Experts of a small language model: 729M tokens.
Below are experts of layer 2 (counted from 0) of a mixture-of-experts language model. Rows are named router (the router's row for the expert) and show model dimensions 0-191. Each number is 128 + 32 x the weight over its row's rms, rounded and kept within 0 to 255.
After each expert's rows: a language model's description of what the expert responds to; "comes after" lists some tokens at least twice as common just before its tokens as in all text. This comes from a sample of Wikipedia text that the model never trained on. Tokens count by the router's weight.

# expert 3
router [ 90 107  99  91  97 147 100  92 101 135 175 147 181 175  75  99  74 125 127 103  86 112 160 144 163 126 119 174 154 115 127 125  76 134 131 141 104 176 172  98  81 147 112 107 182 176 141 104  86 187  78 122 142 133  78  45 114  90 137 135  95 168 107  74 122  92 171 177 113 116 144  95 149 153 110 115 157 120 138 135 154 159 160 103  82 137 109 134 199 184 122 131 121 154 105 105  98  85 144 164 164 140 190  95 134 166  96  99 134 185 106  82 116  97  75 139 151 155 122 141 112  99 110 144 140  53 141 152 111 147 191 102 160 108  79 129 136 119  89 100  96 163 124  84 158 147 130 112  72  80  56 114 130 161 133  95 107 161 108 115 142 115 134 129  97 104  73  71 141 114  97 154 178  94 112  95 172 128 106 164  80 180 140  86  98 118 140 136  96 145  78 135]
Description: Name-opening word pieces. Opening pieces of longer words, often capitalized place or club names, such as Qu(ito), Can(aria), Mar, mor(ale).
comes after: " the", " a", " and", ":", " of", "-"

# expert 28
router [ 48 105 108 129  87 175 115  39 110 157 135 160 118 162 138 110  86  84 134 104 135 101 146 124 134 110 112 141 211  91 106 139  92 129 108 138 109 162 132  42  91 154 119  38 152 164 129 105 106 129 113 195 152 129 108 133  99 127 160  82 100 135 106  96 128  90 116 121  89 141 133 109 187 157 100 115 145 149 145  96 202 138 118 122  71 125 131 172 130 142  99 167 173 138  94 106 159  65 153 144 175 120 157 110 110 169  87  79 158 123 114 123 171  74 131 124 134 148 158  93 112 116 132 146  96 103 163 110 116 152 138  73 143 122 135 120 130 183 121  70 105 110  86 106 118 181 154 137 116 100 116 125 174 169 146 112 158 175  70 126 126 111 117 148 102 125  74 101 185  91 125 136 149 186 101 130 186 159 113 141 152 145 130  92  31 130 121 168 138 182  91 108]
Description: Articles the and of. The words the, The and of in ordinary prose, plus a few quantifier openers such as Among, Both and Each.
comes after: " of", " in", ".", " to", " at", " on"

# expert 24
router [ 89  84  77  85  98 165  81  89 106 145 166 159 155 162  95 114  99 138 162  88 114 112 164 152 177  99 132 168 167 119 104 102  86 119 141 152  92 168 159  98  84 165  97  98 162 156 161 102  87 165 107 135 148 158  91  85 147  88 101 104  93 170 102  93 101  98 155 164  99 104 151  87 151 126 100  94 158  99 151 105 140 158 164 117  89 160 112 167 161 165 132 129 148 173  88  76  96 104 166 169 167 111 168  77 111 162 108  98 162 163  94  84 147  86 100 159 151 166 115 114  88  91  87 168 142  83 138 120  86 175 174  87 164 112  91 107  99 164  98  79 102 142 134  95 165 159 137  86  90  84 100  91 157 155 130  87 103 157  78 107 108 138 150 105  97  90  89  84 135 137  87 149 177 145  85 142 131 127  86 167 110 174 163  90  98 137 102 172  97 161  91  81]
Description: Table cells and word endings. Blank or numbered cells in tables, year digits after 20, plus word-final pieces like ade, ever, Jr, and prose the.
comes after: "20", " |", "|", " in", "19", " at"

# expert 15
router [ 92  79  63  84 116 135  99 109 102 157 148 135 176 142 113 116 144 114 163 114 128  61 162 142 142 102 134 140 159 113  85  84  80 125 121 188 100 182 148 107  90 152  99 111 126 157 123  93  85 162 123 115 131 162  91 110 157  85  77 155 109 172 140  92 107 111 125 163 103 118 137  97 158  93  82 106 161 112 129 101 123 165 189 132  89 162 100 159 170 189 112 130 164 182  66 104 106 132 168 192 173 105 167  95 117 135  91  98 132 157 114 104 139  66 115 157 137 158 174 111  89 101 102 166 138  99 126 140  72 148 161  66 152  86 114 106 103 179 104  86 111 149 118 137 176 167 117 108  98 114  93 115 161 130 124  71  77 157  90 115  79 161 123 113  90 108 119  76 174 142  98 174 193 100  64 132 149 111  63 152 108 181 120 132 111 102  99 146 106 175 111 102]
Description: Dashes in number ranges. En dashes, hyphens, slashes and plus signs between numbers in scores, year ranges and ISBNs, such as 53–62, 1994–2003.
comes after: " |", "1", "6", "3", "2", "\n"

# expert 22
router [122  80 121 139  56 137 143  95  85 179 143 200 182 213 111 113 107 145 159  73 126 103 176 154 158  93 123 168 140 106 118 127  86  81 109 151 110 170 157 128 100 209 134 110 128 150 199 106 103 152 106 127 160 144 115 100 163 112  94 151  93 167 104  78  96  95 164 146 128 148 123  94 141 118 110 104 142 101 198 108 110 134 135  75 114 180  96 117 195 152 139 122 110 156 116 100  91 132 148 136 155  99 151 101 117 162 164  96 214 152 114 122 167  72 108 148 152 139  97 136 123 110 125 196  95  89 128  90  87 142 144 107 144  88 136 143 111 215 135 126 170 147  99  93 159 138 114  94 122  89 103 116 151 160 139 115 132 198  63 106 116 116 121 133  93 113 125 102 142 138 129 130 170 137 107 114 143 140  81 135 106 120 178  78 130 145  87 198  70 168 105  98]
Description: Nationality and polity words. Adjectives and nouns naming nations, peoples and political bodies, such as American, French, Indigenous, Ottoman, Democratic, Labour.
comes after: " the", " of", ",", " in", " United", " New"

# expert 27
router [112  44  95  92 128 169 105 120 102 130 141 174 178 168 132  88  64 146 133 124 150 136 133 138 166 141 129 162 164 126 100 119  98 105 173 167 102 148 144  41 112 175 108  74 151 170 115 102  93 142  95 106  97 143 115  85 104 111  77 159  84 147 107  89 136  99 142 133 110  71 184  78 101 138 104 102 131 111 150 110 116 147 150 151 144 162  73 162 173 166 119 154 161 145 110  75  96 125 194 176 119  56 166  76 102 135  94 130 158 114 121 100 138 112 111 138 127 155 132 106 104 118 131 172  99 100 140 117 120 155 190  85 184 138  79  95  97 138 113  95 118 118  96 120 172 134 160  94 104 105  69 110 119 185 104 115 109 162 104 106 136 125 133 121 116  87 112  86 169  86 120 170 152 146  82 141 110 168  67 140 141 180 158 110  49 112  72 176  84 168 108 101]
Description: As and quotes. The word as in credits and roles, such as credited as, term as, X as Y, plus opening quotes, than, being, be.
comes after: ",", " such", " known", " well", " that", " to"

# expert 32
router [125 117  98 143 111 127 132 121 135 108 156 144 144 212  79 138 137 121 158 109 123  81 172 141 127  91 146 127 152 136  89  73  76 127 125 145  93 133 131  98  63 120 111 131 127 176 147 120 103 157 111 108 125 134  92  95 162  83  93 106 114 158 134  87 132 122 106 171 110 101 131 116 123 145 102 110 131  92 155  91 141 158 170 103 126 178 107 196 146 137 129 126 123 147 102  50 125 104 141 155 181  99 139  63 108 172 140  58 206 191 100  74 147 106 107 143 146 132 146 101  85 110 111 127 136 114  80 182  87 129 130  84 165 113 103 137 134 144 109  87 122 137 139 107 176 166 167  67  87 109 125 102 131 171  68 121  60 148 101  90  95 131 124 105 110 106  76 106 112 163  97 136 202 122  69 135 160 151 113 170  91 195 152  94 105 126  73 160 145 181  78  50]
Description: Digits and units. Digits in codes, coordinates, statistics and scores, plus units and symbols after numbers, such as 0, %, km, °N, million.
comes after: ".", "00", "10", "0", "18", "20"

# expert 5
router [114 110  84  99 105 191  52 109  90 144 170 166 171 140  96 117 101 100 189 113 129 147 144 117 134 142 172 129 214 150 118  78 106  99 140 189 135 148 177  74 111 156 113 107 145 157 160  99  63 176 154 169 102 178 127 139 130  73 128 103 107 184 102  94 112 105 187 166  88  92 122  97 117 129  86 115 175  90 124  71 122 107 143 117  94 152 131 184 130 138 131 119 113 136  85 121  44 106 138 150 162 144 158  72  95 139  94 121 116 184  80  63 130 115 129 129 130 152  96 142  88  72 116 114 114  64 110 104 123 159 160  88 143 129 122 111  84 164  98  90  98 188  96  62 143 139 157 115 126 105 118 115 144 154 145  90 115 136 113 109 105 147 134 112 120 100  86  79 133 119  82 114 173 118 136 133  86 107 136 146 119 161 169 118 106 120  71 151  84 183  71 110]
Description: Digits in tables. Single digits and small numbers in sports tables, scores, coordinates and rankings, plus the word pieces op and ip inside open, archipelago.
comes after: " ", "–", " (", ".", " −", " +"

# expert 29
router [127 120 110 128  70 166 130  84  94 137 150 147 163 144  63  78 127 128 177  90  99  93 127 160 156 105  90 198 156  72 128  65 122 112 119 148  83 166 152 113 102 148 105  66 142 157 132  50 108 150 112  81 154 183  95  94 100  80 111 148  97 151 125  77 122 118 159 129  92 137 155  82 126  83  99 100 192 103 168 124 181 167 125 121  64 137 127 138 147 183 164 161 128 171 108  73  91 107 147 159 148 101 166 109 107 156  95  94 195 146  84 140 146 127  92 143 145 144  96 115 111 105 134 150 103 102 101 156 119 186 153 105 141  96 142 128  76 118  92 128 149 118 182 120 140 129 136  93  95  89  92 126 123 147 119  96 107 157  95  83 113 129 164 125 114  69  73  93  90 144 107 135 237 193 131 158 133 100  57 161  96 130 141 108 116 142 117 143 130 130 113 138]
Description: Name-initial word pieces. First pieces of capitalized names, mostly people and places, like Br, Har, Sch, Gr, Holl, Haz, often after list dashes or pipes.
comes after: " |", "-", ":", ",", ".", " of"

# expert 7
router [ 90  88  99  85 101 161  87  88  96 144 162 162 154 159  91 116 105 137 156  90 116 101 168 150 171 106 136 168 167 119 107 103  82 116 139 156  96 170 157 101  83 164  99  96 162 153 157 102  88 167  99 133 149 159  93  80 152  85  95 103  91 169 101  95  95  93 152 160  91 109 141  92 144 124  97  93 162  91 154 101 135 154 167 127  84 159 109 168 159 167 136 133 145 172  86  81  90  95 163 170 163 108 171  80 112 158 106  98 159 167  90  84 147  86  97 156 157 168 114 113  85  88  96 170 145  83 142 121  80 174 167  84 178 110  96 112  97 158  93  79 106 144 129 100 165 161 136  90  83  87 102 100 152 159 132  82 107 155  80  95 105 139 150 109  95  96  86  81 139 133  87 153 176 141  87 139 125 127  92 167 104 168 163  90 100 135  95 170  93 166  91  85]
Description: Table and coordinate separators. Spaces, pipes and invisible marks in tables, dates and coordinates (after ″W), plus middle pieces like F-oy-er, C-ey-lon.
comes after: "19", " ", ")", "″W", "″E", " in"

# expert 26
router [111  92 123 129 118 176 118 110 123 104 144 112 164 190  97 156  75 139 155  82 110  99 190 145 184 105 127 127 145  99 152 104 101 115  89 144 112 136 138  51 128 149 122 106  83 204 152 112  76 145  53 149 125 146 118 118 108 126  91 138  40 120 114  91 106  90 109 118 108 136 211  94 144 153 120 108 130 146 152 115 113 178 141 106 110 160 113 119 137 175 177 173 148 170 110 123 138 103 166 119 168  88 121  58 126 168 130  76 162 182 101 115 147 108  95 163 154 172 104 122  72 129  88 194 135 120 100 119 149 131 148 107 155 118  48  92 129 143 113 109 136 170 121 138 112 170 124 131 117  94  44 133 125 140  78  91 121 156 120 119 141 107 164 128  50 105 134  86 126 158  76 146 134 144  96 113 132 142  93 139 118 149 199 119  99 184  71 146  77 159  85 118]
Description: Relative pronouns, work nouns. Relative and clause words such as that, which and who, plus nouns for works and people, such as albums, series, son.
comes after: " the", ",", " his", " a", " The", "'s"

# expert 23
router [105 116 137 120 142 180 123 100 108 155 159 176 134 173 109 137 113 129 163 108 110  86 223 185 145 132 156 162 171 150 160 143  78 105  99 182 134 136 173 133 107 128  78 126 134 167 143  93  84 169  83 123 128 143  83 116 125 125 104 116  61 133 120 107 123  78 105 148 112 111 137 112 130 165 117  51 139 110 165 120 109 120 178 114 138 125 164 166 182 140 168 128 127 126 114  93 142 108 139 151 128 116 152  93 132 174 157 140 162 169  89 120 200 101 113 166 184 199 136 137  32  81  62 161 135  79 104 143  80 172 139 117 130 120  76  45 109 158 106 112 151 122 131  98 136 156 154  89 129  65 122 119 145 106  91 111 157 167 111  77 132 168 198 160 116  89  93 110 156 146 105 171 148 106 112 177 169 159 125 143 108 146 171 121 125  81 142 141 150 147  92  88]
Description: Head nouns and suffixes. Common place or institution nouns and noun suffixes after an article, such as city, route, station, -ation, -age.
comes after: " the", " a", " The", "'s", " this", " its"

# expert 11
router [ 86 128 133 114  86 164 119 132 132 102 155 141 130 141  85  99 108 146 117  97  79 127 121 173 199 112 124 163 160 145 127  96 104 141 162 154 110 150 119  91  87 167  92 112 163 147 133  91  85 165  80 106 109 133 134  99  96  87 117  92 111 146  85 110 103 103 110 140 113 140 150  92 137 116 120 123 142 121 142 110 121 126 140 133  68 190 121 159 140 160 167 152 136 175  48 125  58 113 120 159 156 130 161  99 116 166  79  88 124 146  91  97 139 120  67 148 121 166 133 153  76 123 114 158 148  95 127 106 118 192 155  59 166  90  93  53 115 137  75  68  76 132 145 139 157 167 117  96  87  77 115 104 146 212 139  74 142 155 101 120 123 101 131  89 123 107  53  71  89 136  78 146 179 125 120 118  97 107  52 170 134 147 141 108 119 134 114 201  93 140  74  91]
Description: Subject pronouns. Pronouns starting a clause, mostly after a full stop or comma, such as he, She, it, they, There.
comes after: ".", ",", ".\n\n", " that", " where", " \""

# expert 13
router [ 79  86 128 100 101 156  77 122  64 140 180 132 157 181  86 123  82 126 113 129  77 135 180 146 125  85 135 146 124 145  95  77 107 151 151 154  84 155 142  92  79 135 115  78 145 156 211 120 123 159 108 124 138 147  94  68 103  76  99 103 101 160 106  89 132 111 145 155  83  61 141 124 125  96 117  98 115 112 142 116 124 139 123 100  98 161  93 172 139 146 139 146 120 142  80  98 117 104 135 147 123 130 171 110  90 123 173 125 148 139  75 102 161  80 130 172 115 155  80 153  49  67  75 132 103 109 131  95  69 164 182  73 166 114 105 108  83 158 110 108 133 164 157 111 126 155  92 109  81 103  62  72 124 162  76  92 115 166 121  81 114 153 146 115 119 100 122  99 121 144  86 194 139 109 101 147 129 124  74 165 109 157 151 114 118 166 113 149 121 177  71  66]
Description: Infobox field labels. Field names and section headings in infoboxes and tables, such as Coordinates, Born, Location, Votes, History, plus degree and minute marks in coordinates.
comes after: "-", "==", "|", " |", "\n\n", "==="

# expert 2
router [ 72  61 113  63 104 162 110 112 107 126 167 130 122 168  78 120  95 106 145 104 121 103 135 115 163 104 122 148 159 111  80 114  93 149 129 173 135 173 195 117  98 160 109 116 144 152 158  90 104 164 134 139 114 158 113 106 172  94 127 114 107 180 114 117  89  83 179 171 113 101 154  80 105 114  90  91 139 101 165 114 137 151 162 127 108 166  86 172 128 150 134 117 166 163  99  74  94  84 169 177 155 137 172 111 107 211 135 127 167 147  79  99 127  74 114 146 162 194 163 108 110 102 115 185 147 100 149  85 101 163 135  76 187 107  76 139 101 140  85 120 123 175 151 109 151 161 123  80  90  81 105 120 139 149  93  91  72 147  95  99 122 147 167 104 101  98  97  90 137 103  96 118 164 134  68 111 119 153  68 164 119 136 168  92 112 120  90 147 101 180  62 102]
Description: Prepositions and dash separators. Location and time prepositions such as at, on, by and until, plus dashes, slashes and minus signs used as list bullets or table signs.
comes after: " |", ".", "   ", " MPC", ")", " /"

# expert 12
router [ 72  91  90 101 119 155 104  95 109 152 160 164 143 160 103 109 114 111 157  94 131 135 152 156 182 123 138 178 158 154  84  76  82 114 119 174  99 181 154  94  96 171  97  92 187 148 139 104  92 162 116 125 149 156  93  77 146  81  93 117  83 153  98  95  92 111 141 154  90 126 130  86 167 130 105  72 145  66 155 105 126 158 148 115  99 160 111 148 135 158 127 155 142 147  75  86 100 108 169 178 148 126 173  93 115 161 102  96 157 161 102 101 140  86 110 152 168 159 104  89  98  98 100 172 139  68 155 127  69 170 175  68 169 100  96 120 105 160 100  79 143 131 139  76 167 143 131 110 109  88 101  85 167 163  97  79 103 146 104 113  89 124 148 104  82  89  83  86 159 149 106 128 169 179  95 134 109 141  86 150 109 169 136  73 111 133 110 178 100 182 100  84]
Description: National and institutional names. Capitalized words in names of countries, wars and agencies, often after the, such as United, States, National, World, War, American.
comes after: " the", " of", " United", " U", " in", " World"

# expert 0
router [ 98 109 119 118 122 116 117 114  75 156 158 129 142 156  91 113 101 142 173  87 111 128 123 182 171 130 132 141 119 147 141  63  96  85 108 143 107 177 173 128 110 154  75  94 141 174 151  90 114 149 134 129 122 169 104 120 136 136 146  77  96 172 128 115 123  71 144 161 113 113 143 118 167 163  74  83 151  96 141  85 100 156 153  86 125 142 104 131 165 169 105  89 180 151  74 116 101  96 131 137 163  91 190  88 150 149 152 106 172 140 117  82 198  96  95 146 158 179  83  63 102  92  99 171 142 102 102 134 143 144 145  77 167 121 147  64  99 162  94 123  97 125  89  90 162 164 169 102 111 114 127  71 173 178  84  88 140 149  68 101  58 167 137 124  74 114  76  61 102 145 100 128 148 138  97 171 134 174  81 175 135 142 137 140  74 124 109 140 138 150  95  88]
Description: Ordinal and time words. Ordinals, time nouns and adjective-like nouns after the, a or his, such as first, second, year, time, place, and the endings th, nd, hest.
comes after: " the", " a", " his", "'s", " first", "th"

# expert 14
router [108  97  99  96 124 136  83 104 118 168 178 172 152 138  89  47 126 158 125  72 114  96 176 180 167 119 181 127 138 104 120  75 122 165 105 142 117 126 142 124  47 151 120 126 153 150 147  74 118 135  84 156 170 169  99  85 142  70 103 105 112 161 128 109 100 118 146 169  71  83 143 100 120 130  89 121 154  85 195  86 112 174 147  97 126 230 130 126 193 170 129 131 156 148  59 119 111 138 146 139 175 138 145 105 142 127 168 120 180 138 109  69 128 121 125 155 134 153  98 105 103 133 116 200 131 115 152  91  98 143 153  89 150 138 110 129 117 146 113  95 110 144 147  52 196 178 109  82 118 118  47  79 131 117 129 115 107 127 109  87 127 157 160 127 129 119  79 119 127 147 125 146 169 121  96 118  91 103 122 140 127 181 149  91 130 107 103 160 128 144  43 122]
Description: Year digit pieces. Two-digit number pieces forming years and ages, especially the 19 and 20 century prefixes and their endings in dates and tables.
comes after: " ", "20", "19", "–", " (", "18"